Weights of a small mixture-of-experts language model, trained from scratch on English Wikipedia: 13 layers.
Below are experts of layer 6 (counted from 0) of a mixture-of-experts language model. Rows are named router (the router's row for the expert) and show model dimensions 0-191. Each number is 128 + 24 x the weight over its row's rms, rounded and kept within 0 to 255.
After each expert's rows: "comes after" lists some tokens at least twice as common just before its tokens as in all text. This comes from a sample of Wikipedia text that the model never trained on. Tokens count by the router's weight.

# expert 14
router [ 99 136 145  95 107  93 157 115 155  95 111  99 103 104  94 162 111 147 116 152 130 145 131  96 133 119 134 145 151 103 104  90 160 161 146 121 153 156 154  97  96 113 135 105 100 139 166 119 117 126 165  95 114 114 122 155 127 112 158 176  96 137 160 150 127 103 136 116 136 153 180 149 163  80 125 143 115 123 102  97 138 110 101 108 153 144 151 141 152 147  97 123 141 115 175 126 106 107 143 114 137  94 129 122 128 133 122 103 108 100 131 115 155 151 156 144 115 103 106 136 153 172 152  88 145 117 124  92 153 147 107 165 111 113 154 155  96 149 119 116 147  98 154 152 131 158 143 115 146 161 143  97 144 158 148 102  75 166  90 103 158 142 163 144 103  99 113 138 107 109 146 112 126 129 125 173 153 106 142  96 152  97  96 161 133 128 154 161  90 158 124 162]
comes after: "2", "1", "0", "3", "4", "5"

# expert 33
router [104 133 150  96 103  97 161 115 152  88 110  97 106 104  92 157 109 142 113 156 131 144 137  96 132 120 136 145 150 105 104  93 157 164 146 126 154 151 155  94  94 111 138  97  95 143 164 116 116 131 168  96 115 113 122 156 124 111 158 150  96 132 164 150 131 104 139 118 134 153 172 154 168  79 124 142 117 117 108 100 140  99 104 108 147 142 153 136 149 151 104 128 144 116 179 124 105 105 142 116 139  96 128 126 125 134 122 103 108 107 128 114 152 147 154 146 122 102 108 137 151 165 155  86 147 116 119  92 155 146 108 163 111 114 158 156  96 151 121 117 152  94 154 152 132 156 147 114 152 156 144  98 147 164 148 112  73 167  85 101 157 142 161 145 105  97 111 136 108 110 152 114 126 132 128 175 154 103 140  94 148  88  97 158 130 130 157 159  88 152 122 160]
comes after: " |", "1", ".", "2", "0", " The"

# expert 60
router [123 128 176 116 164 140 101 162 138 161 140 116 122 187 157 160 127 159  97  99 155 128 121 152 143 134 115 145 155  91 141 179  89  76  95 121 116 116 130 107 159 161 161 182 151 136 103 155 114 129 133 134 150 121 135 102 131 153 114 110 134 138 120 162 140 117 111  91 105 112 165 106  79 141 133 164 114 123 113 127 132 150 172 133 158  96 138 162  89 120 118 124 144 101  85 118 109 131 116 126 119 146 120 130 138  97 102 106 177 111 140 172 120 130 141 151 108 115 123 129 131 117  87 125 130 113 175 153 122 127  90 119 179 133 125 126 134 118 100  90 156 140 122 141 147 127 114 151 152 118 156 156 110 132  65 159 125 141 184 105  91 112  95 118 133 143  94 115 115 169 148 103  65 119 131 116 119 147 133 129 132 148 133 146 128 132 123 127 179 125 162 112]
comes after: ")", "0", " —", "%", "3", "4"

# expert 58
router [124  98 156 135 113 124 124 125 111 122 149 111 109 131 140  77 155 152 137 133 112  91 146 133 124 121 112 117 122 168 144 110 147 118 115 158 128 126 121 145 120 111 121 121 106 123  77  87 123 158 102 128 128 124 164  74 138 177 151  94 118 102 114 125 119 126 137 116 150  97 104 129 142 123 134  80 139 133 143 182 121 148 149 103 105 135 112  98 106 112  91 152 171 126 158 138 125 102  92 113 146 133  96 155 121 118 139 150 134 148 136 153 130 146 132 100 157 189 132 130 135 114 103  88 100 172 119 140  99 148 123  98 152 167 141 155 114 124  96 161 129 168 143 119 105 118  85  90  88  96 112  98 128 109 110 115 144 104 176 156 138 145 119 112 127 143  84  85 144 116  94 151 165  62 139  92 109 151 140 153 139 136 129 105 158 155 160 134 184 109 168 142]
comes after: " (", " \"", " |", ":", "-", ".\n\n"

# expert 5
router [100 134 139  99 109  98 164 123 151  93 109 101 102 103  89 159 111 145 116 153 130 148 135  94 133 119 133 148 152 107  99  91 176 154 149 117 155 157 153  98  92 114 134  97  96 137 172 121 120 128 162  95 116 113 121 152 130 108 157 157  98 136 168 145 130 104 136 116 135 152 159 150 163  81 125 144 118 117 107  99 136 100 101 108 150 144 154 140 157 163 102 121 147 114 175 126 107 108 143 113 139  99 128 127 126 138 122 100 112 103 133 116 158 148 150 153 118 100 102 128 148 175 157  94 146 117 121  91 153 148 108 160 115 117 154 152  87 151 119 112 149  97 156 149 126 156 143 117 152 161 144  94 144 162 147 112  76 165  89 104 158 145 161 141 107  93 116 140 108 111 152 108 125 132 128 175 154 105 139  94 152 100  96 157 131 127 155 159  92 156 116 158]
comes after: ".", "0", "–", "6", "8", " he"

# expert 54
router [141 138  89 145 112 108 113 127 135 134 106 168 147 145 134 120 166 119 130 102 153 102 100 165 141 111 161 132 129 173 123 141 109 110 156 102 159  97 153 131 181 155 126 113 186 117 109 103 137 123 132 156 143 141 141 116  98 158  95 126 167 128 169 103 176 128 103 170  95 110 113 131 144 116 127 105 145 142 139 160 105 135 135 131  96 109 116 143 102 102 120  93 117 114 101  77 137 191 116 148 151 171 155 154 102 125 122 140 123 133 141 125 136 131  93 140 128 143 138 127 128 117 119 183 156 136 120 168 110 107 138  92 149 125 157 111 139  97  99 129 109 128 110  96 135 137 103 142 123  92 121 138  92 140 114 104  98 138 185 161 148 133 149 107 132 132 164 181 125 169 140 110 150 125  91 105  91  76 129 128  79 142 160 108 110 122 122 167 165 129 154 115]
comes after: " the", " New", " United", " of", " National", " The"

# expert 56
router [102 130 140  99 109  99 158 120 155  89 110 103  92 109  91 160 105 143 114 156 127 141 133  94 133 120 134 144 152 102 103  80 170 155 152 122 154 158 157  98  91 111 133 102  96 137 172 128 124 127 168  96 115 115 123 156 132 112 158 135  97 132 165 147 128 107 139 113 133 151 136 147 166  72 127 145 117 129 101  95 136 102 101 104 152 144 156 137 144 152  95 124 144 113 176 123 105 106 134 110 140  96 129 121 122 135 121  99 109  98 134 126 156 148 145 150 121  97 101 135 149 170 152  92 145 114 123  95 152 148 108 167 111 112 160 151  98 153 121 121 146  97 152 150 130 154 139 115 154 162 146 101 148 160 149 115  69 165  87 102 160 147 162 141 101  96 116 139 102 108 146 106 121 133 126 172 153 102 141  94 148 102  94 157 130 124 152 154  89 158 119 161]
comes after: "1", "2", "9", "0", " born", " located"

# expert 19
router [119 127  95 121 192 162 185 146 100 150  97 151 169 165 118 130 138 150 120  99 135 113 113 150 123 150 104 114 144  85 148 135 136 167  73  87 131 118 147 151 130 149 133 111 104 144 117  78 114 119 117 148  95 134 148 112 109 130  97 133 126 113  94 116 123 160 149 123 162 106 127  99 102 100 133 142 126 163 123 116 110 161 150 147 155 103 135 136 127 101 131 118 138  93 109 175 106 196 123 161 118 146 110 133 145  89 163 147 127 182 115 147  94 108 104 103 100 161 138  97 107 100 136 191 103 136 170 132 112 138 118 140 173 104 112 113 133 100 117 141 124 128 136 129  95 106 117 132 127 180  89 122 128 111 143 124 144 119 112 119 141 144  90 152 121 147 144 115 132  91 134 154 148 143 138  83 128 130 136 131 135 117 126  82 169  85 111  96 140 109 112 109]
comes after: ",", " it", " It", " which", " he", " that"

# expert 7
router [144 132 100 162 141 151 110 119 118 135 180 132 148 129 145 113 132 172 137  99  94 172 133 135 164 122 183 171 135 120 103 176 130 113 167  93 133 104 100 129 152 124 132 114 128  86 103 112 126 102 128 141 135 168 127 105 152 169 157 117 106 142 107  87 139 146 124 143 126 135 146 154 117 146 154 197 128 169  95 131  90 138 141 134 132 135 143 149 121 134 119 178 149 149  79 131 133 134 160 123 167  95 171 125 118  93 106 137 157  93 110 199 116 130 137 136 118 130  97 139 114 105 137 136 166  99 129 124 127  99 152 152 118 150 119 130 154 122 125 132 105  87 131 121 127 165 149  84 132  98 133  97 125 135 149 138 185 165 130 124 154 145 117 123 152 178 164 150 144 135 100 145 154 134 114 103 123 186 136 140 143 108 125 106 147 110 113 123 101 123 102 146]
comes after: "4", "3", "6", "5", "7", "8"

# expert 35
router [110  96 128 114 123 110 139 174 141  84  79  81 135 160 121 128 108 109 144 172 178 129 128 134 147 132 161 118 149 107 101 100 190 140 107  81 119 128 135 137  90 118 110 144  92 161 166 161 118 151 138 132 125 128 138 135  98 131 137 134  99 151 156 102 112 113 110 103 152 148 102 120 109  92 130 130 128 141 151 109 133  98 104 104 120 127 119 136 126 147 106 130  88 114 192 150 122 107 134 132 166 131 109 138 103 161 150 100 107 125 168 129 146  99 145 123 105 165 159 147 121 128 161  78 121  92 118  79 130 146 104 125 155  90 148 139 103  96 115  88 109  82 140 176 104 131 144 137 132 124 146 100 113 135 137 108  82 154 120  89 135 136 154 158  89 129 126 113 101  98 172 129 100 104 128 131 161 155 116  73 130 123 136 138 136 140 152 102 153 154 140 135]
comes after: " ", " (", "1", "3", ":", "4"

# expert 21
router [102 134 140  93 106  95 156 122 153  91 111 100 103 107  92 158 108 143 116 154 129 140 134  92 138 121 129 144 156 101 103  91 160 156 150 119 157 161 155  98  92 112 136  93 100 138 175 127 118 125 167  97 116 118 128 151 128 111 157 132  99 131 165 146 129 110 136 119 137 154 154 152 164  81 130 146 117 126 109  96 138  98 107 107 150 144 151 136 159 163  97 125 145 113 175 118 108 104 142 113 138  99 130 122 125 133 124 103 108 102 135 123 158 147 150 151 122  93 105 135 152 176 155  93 143 119 123  95 154 149 112 164 111 115 158 151  93 150 120 118 146  95 157 156 128 154 144 114 152 159 143 103 148 165 148 117  75 165  87 102 159 143 160 145 103  93 112 136 107 108 150 106 123 132 133 173 151 103 142  89 151  98  96 154 131 130 162 153  90 158 121 174]
comes after: " |", "8", "2", "7", "6", "3"

# expert 4
router [126 170 107 122 160  84 144 109 114 125 124 109 129 114 113 153 131 160 106 160  97 135  94 113 154 113 135 142 135  72 160 106 115 133  75 126  69 149 205 125 130 118  86 135 112  85 147 131 109 110 128 119 114 160 130 150 121  99 123 141 103 124 148 117 128 129 162 127 123 154 142 122 138  94 130 166 127  93 155 137 121 141 142 117 113 156 137 150 114 163 140 108 120 130 116 111 167 108 134 140 190 112 155 127 123 118 137 133 118 174 148 156 134 160 132 158 117  93 129 122 121 123 187  67 103 168 109  85 123 138 111 108 146 128 163 147 122 115 119 112 128 139 126 133 104 169 119 157 127 131 137 101 122 152 169 109 101 133 135 113 154 131 113 163 142 102 139 130 117  97 151 118 143 132 147 167 160 107 139 132 173 110  92 155 109 177 157 177 144 158  97 161]
comes after: "-", "==", "===", "\n\n", ":", "|"

# expert 39
router [100 135 146  88 116 102 153 104 139  88  98 124 137  72  99 158  90 105 109 136 144 138 114 128 121 109 106 137 172 118 126  85 158 143 134 140 134 115 149 111 108 122 124 155  82 162 183 110  90 115 158  94 105 121 124 169 146  98  84 140 110 144 150 126 123  95 155 129 173 136 157 156 181 143 130 139  87 140 129 170 110 112 106 109 154 129 135 112 152 138 117 163 108 125 176 151 136 138 150  95 154 115 117 112 122 172 148 113 110 150 133 101 161 141 144 116 118 128 126 144 132 159 131  82 145 101 151  86 148 156 122 134  84 137 119 145 122 153 108 160 156 116 127 177 132 115 132 123 140 137 155  98 134 131 137 123  86 142 132  97 145 144 133 160 114 102 113 114  82 125  81 101 107 130 120 171 156 114 105 103 126  97 116 139 134 138 171 146  90 165 156 153]
comes after: " ", "|", " |", " (", " on", "On"

# expert 55
router [106 133 151 134 104 139 113 140 143 140 109 130 124 109  97 149 122  89 130 130 112 137 115 113 112 160 115  95 135 131  99 101 128 122 114  98 151 122 171  89 130 124 133 192 127 163 142 154 109 147 135 122 101  62 121 135 130  97 167 115 100 109 115 180 147 137 118 163 135 136 130 133 119 104  89  78 107 153 144 121 118 143 130 115 122 145 159 160 120 116 109 120 111 128 124 187 110 175  93 107  97 114 111 111  96 161 131 166 114 149  95  71 155 144 110 115 122 103 149 114  75 146 152  83 112 143 101 107 110 119 116 129 105 135 127 107 111 157 129 125 151 129 133  89 131 173 150 102 141 123  99 149 169 136  66 141 115 122 170 110 120 150  97 138  89 161 104 140  95  99 149 134 124 147 106 174 164 112 116 107 135 121 114 150 165 126 131 100  88 149  97 122]
comes after: " |", " ", ";", " +", " September", " −"

# expert 29
router [109 143 114 136  91 111 103  96 122 114 162 144 120 128 113 126 115 107 147 136 120 128 106 103 142 127 111 144 127 143 116 114 168 104 135 140 158 143 145 127 121 141 186 128 123 112 122 136 139 104 128 142 115 127  99 149  92 116 138 144 148 148  64  95 107 104 119 100 187 130 109 106 138 105 158 141 109 136 155 168  94 124 135 111 138  82 103  97 132 128 147  48 144 118  72 176 145 163 134 104 127 175 138 123 129 132 123 163 137 168 134  75 128  89 104 125 160 144 142 146 133 124 146 116 167 174 178 127 121 126 147 130 144 111 108 115 125 129 138 136 116 118 148 123 161 121 107 108 129  68 131 141 143 156  98 138 112 113 157 137 122 125  97 132 145 129 142 113  98  62 110 153 171 137 143 164 171 122  94 125 116 129 169  79 178 157 126 128 117 123 133 119]
comes after: " ", "|", ",", " in", ":", " January"

# expert 32
router [178 114 122 162 170 116  83 116 112 129 165 142 142 113 127 114 136 150 162 105 159 141 161 100  94 111 141 138 150 135 125 176 108 122  85 138 125 150 120 157 156 111 154 133 129 149  93 165 117 179  89 113  94 111 112 139  95 134  86 137 147 119 102 133  95 152 150 131 126 121 100 110 177 163 141 187 117 148 114 177 123 135  94 161 114 119 132 150 135 114 135 101 119 154  88  66 123 135 136 107 157 151 139 133 169 134 134 142 113 127 125 122 137 124 120 130 111 114 171 115 143 138 108 142 130 136  99 141 103 137 137 121 102 107 164 152 139 131 105 156 140  93 121 106 100 106 167 108  95  83 108 141  95 105 144 102 138 106 136 113 100 154 141 135  83 116 145 115 159 151 155 143  70 170 136 129 103 105 169 127 117 139 129 111 133 143 166 155 178 103 122 123]
comes after: " the", " a", " and", " of", " an", "'s"

# expert 52
router [102 134 140  98 108  95 157 117 156  87 109  99 117 102  94 161 106 144 113 156 132 142 134  94 132 119 138 145 151 100  97  84 172 161 148 122 157 149 152  97  88 112 132 114  97 137 172 121 117 125 166  96 117 114 123 152 128 106 156 142  99 133 164 149 131 104 135 119 137 149 166 152 166  79 129 143 119 127 109 101 142 107 101 107 148 146 154 137 148 154  99 124 138 115 176 125 104 104 141 112 135  96 129 125 126 134 122 103 107 101 132 118 155 149 155 144 117 101 103 134 147 177 156  89 147 118 120  92 152 146 109 163 113 113 154 151  94 152 120 121 148  94 155 151 131 155 143 115 152 159 142 103 148 159 149 103  72 166  89 103 160 143 161 146 101  96 110 138 109 109 150 107 128 132 128 176 154 105 142  94 146  96  98 158 128 131 160 154  88 158 119 160]
comes after: " ", " |\n", "–", "\n", ")\n", "2"

# expert 23
router [162  87 125 102 129 102 117 113 118 152 148 105 114 128 122 110 132 151 163 156 111 109 143 130 169 134 108 163 116 115 135 150 173 138 123 136 141 118 130 134 133 167 127 152 133 156 102  96 124 124 123 160  59 115 161 120 102 130 118 119 128 107 109 130 102 117 153 174  91 146  86 121 123 116 160  77 152 172 140 164 122 127 112  84 107 192 121 177 132 119 131  87 138  82 147 157 150 122 158 148 130 115 137 111 116 164  96 128 134 118 132 134 100 124 126 127 133 150 176 123 153 106  91  91 116 135 115 162 118 102 131 119 132  77 151 157  97 105 126 127 148 135 126 128 102 152 135 137  83 139  94  84 146 111 156  82 156 124 109 145 114 136 164 160 138 142 134 125 154 132 123 183 130 161 124 140 155 179 150 113 155 104 145 108  85 151 132 112 134 120 158 153]
comes after: " the", " of", "-", ":", " and", " P"

# expert 10
router [156 133  83 140 133 169 104 134 149 165 105 103 136 140 147 142 165 128 164 104 132 149 140 149 161 114 147 146 122 130 161 120 103 115 170 146 137 126 111 152 146 141 105 126 156 121 153 126 104 131 168 125 132 139 171 129 126 120 119 134 117 127 121 114 154 116 162 142  91 155 121 125 127 116 111 121 122 112 114  99 124 117 139 141 175 122  87 148 132 128 119 112 151 158 148 120 105 118  81 131 137  81  99 153 127  93 105 124  75 147 141 168 109 109 152 120 125 127 137 106  89 115 142 139 119 143 136 155  73 127 170 153 159 134 153 146 141 121 140  56 119 136 137 120 150 115 144 109 113 139 131  81  96 134 120 102 128 135 137 166 100 137 148 123 142  97 170 138 184  79 132 213  99 123 118 132  85 126 135 183  82 124 131 160 115 133 120  76 113 106  90 136]
comes after: "0", "9", "8", "1", "2", "7"

# expert 61
router [ 96 102 133 146 135 187 118 131 126 158 161 165 166 142 130  94 138 138  92 111 156 109 142 113 124 116  91 176 135  98 158 126 143 142 108 126 131 134 123 110 129 144 170 106 121 146 115 134 112  80 102 125 113 120 135 140 129 107 129 105 117 132 132 166 135  93 140 124 156  99 101 131 175 112 160 116 153 146 138 160 117 133 141 179 129 111 110 165 126 116 125 101 172 150 124 148 122 148 183 102 145  65 112  82 152 160 144 122 130 120 133 164 135 109 126 115 160 108 127  98 134 130 111 155 144 115 176 123 155  78 115 124 128 108 128 165 143 162  78 108 141 116 113 118 126 146 108 114 142  97 152 101 111 157 136 149 158 121 122 162  97 143 136 147 118 150 179 122 139 151 118 104 173 193 125  93 146 119 144 162 129 168 145 153  82 142 138 150 128  88 139 111]
comes after: " the", " and", " to", " a", "-", " an"

# expert 37
router [135 145 155 111  90 142 109  86 124 153 155  93 151  99 127 131 122 153 133 144 122 160 127 114 128 117 138 125 155 155 117 152 117 146 159 135 135 102 117 114 148 130 157 142 114  98 126  87 128 140 119 152 133  96  63 102  81 149  88 120 120 118  86  87 123 129  94  97 124  91 112 145 114 104 142 123 123 132 113 119 100 121 150 140 150 111 122 154 134 126 102 110 148 153 124 118 126 116 154  96 128 143 152 162 183 113 139 154 117 127 137 193  93  99 150 127 111 140 176 177 136 129 140 107 145 110 195 119 114 131  79 118  90 140 116  95 135 102 145 130 146 127 130 150 160 107 121 130 164 125 150 136 171 109 134 135 173 142 154 111 105 109 133 117 137 102 125 178 102 120 118 115  71 119 164 139  88  78 120 119 140 152 124 183  94  97 151 154 100 124 120 107]
comes after: ",", " the", " In", " a", " con", " inter"

# expert 11
router [ 99 137 139  92 110  94 158 121 157  88 113 100  88 109  91 156 100 147 118 154 129 139 133  94 133 120 133 146 154 101  99  87 163 162 145 121 152 164 156  98  97 114 134  95 103 140 170 120 120 123 166  95 112 118 125 155 127 115 161 145  98 134 164 149 129 108 133 121 137 154 173 152 164  85 130 149 114 122 110  98 143 102 101 107 153 142 152 135 152 169 101 119 146 113 174 127 106 106 142 114 134  97 128 126 125 137 124 103 110 100 138 119 150 149 154 142 115  99 110 135 147 163 156  97 142 116 119 100 152 146 114 165 111 112 154 152  93 150 121 117 148  93 154 151 131 152 145 116 152 158 147 100 149 163 146 110  75 166  88 105 159 146 162 149 107  91 114 138 101 110 148 107 121 133 130 170 150 102 140  97 151  99  98 157 132 130 160 163  89 156 120 163]
comes after: ".", "3", "6", "\n", "4", " at"

# expert 38
router [172 132 104 134 180 195  97 134 107 129 160 134 140 109 144 128 122 148 118 137 132  96 170 155 137 141 116 139 107 171 136 144 133 123  87 149 111 148 123 127 109 168 138 114 113 141 125 102  89 158 113 147 116 170  93 133 129 109 110 116 150 140  86 118 100 100 157 123 120 149  87 146 107 173 116  65 139 152  74 164 122 145 146 121 115 129 148 135 139 122 125 123 129  63  86 180 118 125  87 115  73 146 127 122 139  67 147  97 104 168  96 124 129 131 147 103 132 122 146 131 150 119 106 139 124 108 125 152 136 131 105 141 150 114 134 129 144 115  89 118 126 151 114 118 164  92 101 137 121 142 117 159 130 131 136 138 146 124 103 130 121 129 157 143 191 136  86 109 160 143 133 132 159 149 120 156 144 150 147 131 163 134 147  77 142 170 170 121 134 142 144 122]
comes after: " a", ".", " the", " and", " \"", " where"

# expert 28
router [155 135 112 118 121 154 117 116 174 136 118 165 129 143 145 108 128  70 119 160 103 135 100 140 129 148  97 129  88 145 132 110 144 109 159 155 112 167  98 126 177 163 172 100 141 132  99 149 117 139 114 143 169 112 150 195  57 164 160 139 112 127 124 176 107 179  99 174  97 135 120 149 129 140 127 135 145 136 145 139 153 131 111 151 108 125 128 150 125 122 101 129 114 120  95 172 112 118 154 126 103 185 132 127 136 144 144 140 159 122 138 120 119 117 116 134 116 152 149 110 143 173 114 140 145 176 145 132 157  89 170 140 112 126 124 121 148 132 149 138 122 110 116 143 115  93 146 112 123 132 159 128  89 173 137  79 141  95 150 112 131 119 137 165 119 143 106 161 142 129  99 116 108 155 151  69 161 145 123 137 140 140 157 130 166 113 132 121 105 132 180 136]
comes after: "1", " ", "2", "3", "0", "5"

# expert 31
router [150 122 111 128 132 179  99 131 139  83 158 144 145 114 160 138 138 141 158 147 151 100 129 138 113  92  96 123 148 125  87 113 105 115 119 125 106 102 114 173 128 149 143  98  83 153 104  72 123 118 126 130 116 154 134 141 129 144 137 128 127 119 169 116 112 111 103 147 131 160 141 120 152 158 114 145 137 145 145 108 123 142 140 135 127 123  92 143 151 140 145 155 114  97 116 110 124 129 137 110  95 201 148  79 143 128 152  94 146  94 121 127 100 161 130 131 139 144 120 127 140 129 129 171  91  92 123  87 118 140 137  79 118 158 112 129 189 141 118 176  84 158 130 106  92 125 139 105 141 133 162  94 144  88 131 152  79 120 141 174 115 127 120 160 152 100 157 133 156 161 135 189 143 143 103 126 141  60 145 158 133 118 127 154 104 107 152 119 143 113  96 126]
comes after: "\n", " |\n", ")\n", ".\n\n", ".\n", "\n\n"

# expert 18
router [104 135 140  93 109  98 160 124 150  93 112 101 106 108  87 158 109 143 115 153 132 141 130  95 135 116 136 143 150 105  95  87 150 160 148 120 155 156 151  96  93 118 138  93  96 143 168 124 121 125 165  96 117 118 127 153 130 109 157 175 101 132 162 148 129 107 135 116 138 152 156 154 166  78 129 146 113 113 108 101 139  99 106 108 150 146 152 136 163 160  98 124 144 115 173 127 108  99 137 113 136  99 133 126 130 134 121 105 110 106 133 117 155 147 154 146 116  99 102 136 153 162 151  92 145 115 122  89 156 144 110 166 112 116 155 154  85 152 121 120 148  96 161 152 133 152 141 114 149 158 145 103 149 159 145 104  79 171  87 105 156 143 159 147 105  97 110 138 105 111 151 109 118 130 128 172 154 106 141  97 151  90  91 158 132 125 161 159  90 157 120 168]
comes after: " |", "–", ";", "6", "8", " with"

# expert 1
router [142  97 136 160 134 117 108 107 138 132 133  95 165 117 153 112 115 117 107  73 126 144 109 150 104 165 172 135  96 166 154 174 106 151 116 123 128 123 125 133 125 107 128 109 143 167 111  92 172  84 129 125 148 158 130 134 107  99 106 120 111 102 158 105 127 154 108 105 151 122  71 111  83 145 125 100 150 148 132 153 127 152 172 113 158 125 151 132 133 113 163  85 140 152 103 104 126 128 102 108 107 163 151 107 102  83 122 125 176 165 100 115  93 140  92 119  96 142 180 116 130 124 133 144 136 124 147 134  69 167 101 118 125  80 135 129 146 132 128  98 136 147 149 128 119 115 149 104 122 136 140 157 152 122 150 127 182  99 147 126 112 118 131 155 154 128 155 128 120 175 115 101 111 139 133 102 157 109 141 151  97 142 152  87 124 173 130 150 109 103 183 106]
comes after: " the", " a", " his", " The", "'s", "The"

# expert 3
router [105 108 137 113 105 110 101 151 123 103 125 113 130 137 102 122 130 153 108 180 106 161 157 133 134 107 162 120 129 127 102 128  91 165 127 124 154  97 153 105  99  80 120 122 101 125 156 138 144 144 133  98 114 125 153 160 133 169 164 116  83 118 133 104 136 100 133 142 120 145 126 144 199 128 114 122 137 167  94 104 139 110 110  94 113 162 117 136 126 140 117  98 146 151 163 118 102 160 129 124 130  83 117 160 116 129 185 102 117 137 140 125 145 120 139 156 128  98 100 126 122 144 138 136 120 115  90  95 114 110  82 134 138 109 156 127  60 151 133 110 150  77 124 128 162 160 123 141 122 146 129 120 161 157 152 121  82 126  83 112 112 149 133 133  74 130  91  91  89 188  89 101 115 130 151 130 163  95 124 123 131 106 149 116 125  88 134 158  89 130 114 156]
comes after: " |", "|", ";", " ·", " MPC", "″W"

# expert 63
router [136 119 152 135  93 116 145 123 135 112 114 143 144 113 135 155 138  79 136 126 109 145  88 120  95 149 120  88 118 118 140 114 122 124 148 161 114 108 109 119 136  83  82 181 120 163 136 120 168 115 104 136 160  96  80 159 139 134 121 107 124 132 162 145 165 154 101 104  83 129  98 110 142 126  98 153 124  73 142 112 166 142 119 141 148 132 138  95 102 111 156 153  64 171 141 102 125 131 112 154 156 102 123 110 121 133 102 152  91 101 146  79 112 105 125 101 170 136 100 127  84 115 149  76 159 161 128 123 150 111 142 121  98 139 127  84 138 105 143 144 140 110 100 129 141 148 113 152  97 135  99 153 121 148 161 167  98 156 138 134 142 101 150  93 120 125 112 147 136  97 126  92 176 112 156 123 116 116  97 121 130 134 138 143 164 140  89  87 112 119 105 108]
comes after: " ", "2", "1", "9", "0", " December"

# expert 2
router [103 136 142 106 105  95 152 120 156  89 111  99 110 108 102 160 107 139 113 155 135 141 134  92 135 118 133 144 150 106  97  84 196 162 152 124 150 158 149  96  99 109 126 107 101 141 162 127 119 127 166 102 118 115 120 151 131 111 154 167  94 133 168 148 128 107 135 118 140 154 171 151 163  77 129 142 116 115 101 102 141 107 104 111 148 140 154 140 150 145  99 122 145 113 172 126 102 108 147 117 135  91 127 120 123 135 122 103 111 105 134 121 151 151 154 146 111 105 106 138 148 171 153  86 141 115 124  93 159 145 108 162 109 112 158 155 102 151 120 119 150  95 150 156 133 151 143 113 158 161 145 101 139 156 146 103  69 166  86 105 161 144 162 142 103 100 119 137 106 109 149 111 126 131 128 176 152 102 137  99 147 100  98 158 129 126 148 159  85 158 122 169]
comes after: "1", "2", " in", " for", " University", "'\n"

# expert 40
router [103 140 147 105 113  93 150 116 154  93 111  96 103 103  97 158 108 142 116 157 130 149 140  99 133 118 137 140 151 109 106  82 180 158 148 119 156 150 153 101  93 113 129 148  96 140 157 120 115 127 161  96 114 111 123 161 132 120 151 155  96 133 168 153 124 109 131 120 137 152 186 147 170  76 119 141 118 135 104  93 135 102  99 106 150 142 162 138 145 157  95 126 143 115 174 132 106 110 143 109 139  95 123 126 126 137 119 102 111 104 132 120 150 147 157 142 113 106 111 137 136 169 162  94 148 115 123 100 148 146 106 162 107 115 153 159 101 157 118 121 147  92 154 145 126 154 145 114 148 153 139  91 146 162 145  91  71 163  91 108 164 142 159 141 107  95 118 137 104 112 146 107 132 127 132 184 160 103 139  99 145 111 102 159 131 131 155 162  86 162 120 157]
comes after: " ", " |\n", " on", " in", " New", "In"

# expert 30
router [169 110 155 120 172 135 106 132 150 147 162 166 130 117 178 113 149 120 175 133 100  89 146 118 150 119 101 137  96 106 151 163 117 100 132  72  88 107 105 166 122 132 154 186 156 150  82 117 124 127  99 133 138 127 161  98 125 145 124 162 165 153 138 132 122 128 155 153 162 127 108  97  72 172 155 166 122 119 149 156  88 118 128 125 116 115 102 103 119 136  92 117 155 110 131 146 162 125 115 152 103 112 119 143 109 143 147 130 117 150 138 131 116 118 103 146 155 134 111  93 116 107  82 178 132 177 107 119 119 113 118 118 172  98  96 133 156 141 136 126 121 129 106 143 159  84 127 122 119 104 134 113 132 136 127 131 152 109 100 143 133 117 130 120 153 130 129 115 114 154 116 144  60 157 121 121 123 146  75 184 120 123 138  95 132 173 146 103 140 122 127  95]
comes after: " of", " in", " to", " as", ".", " with"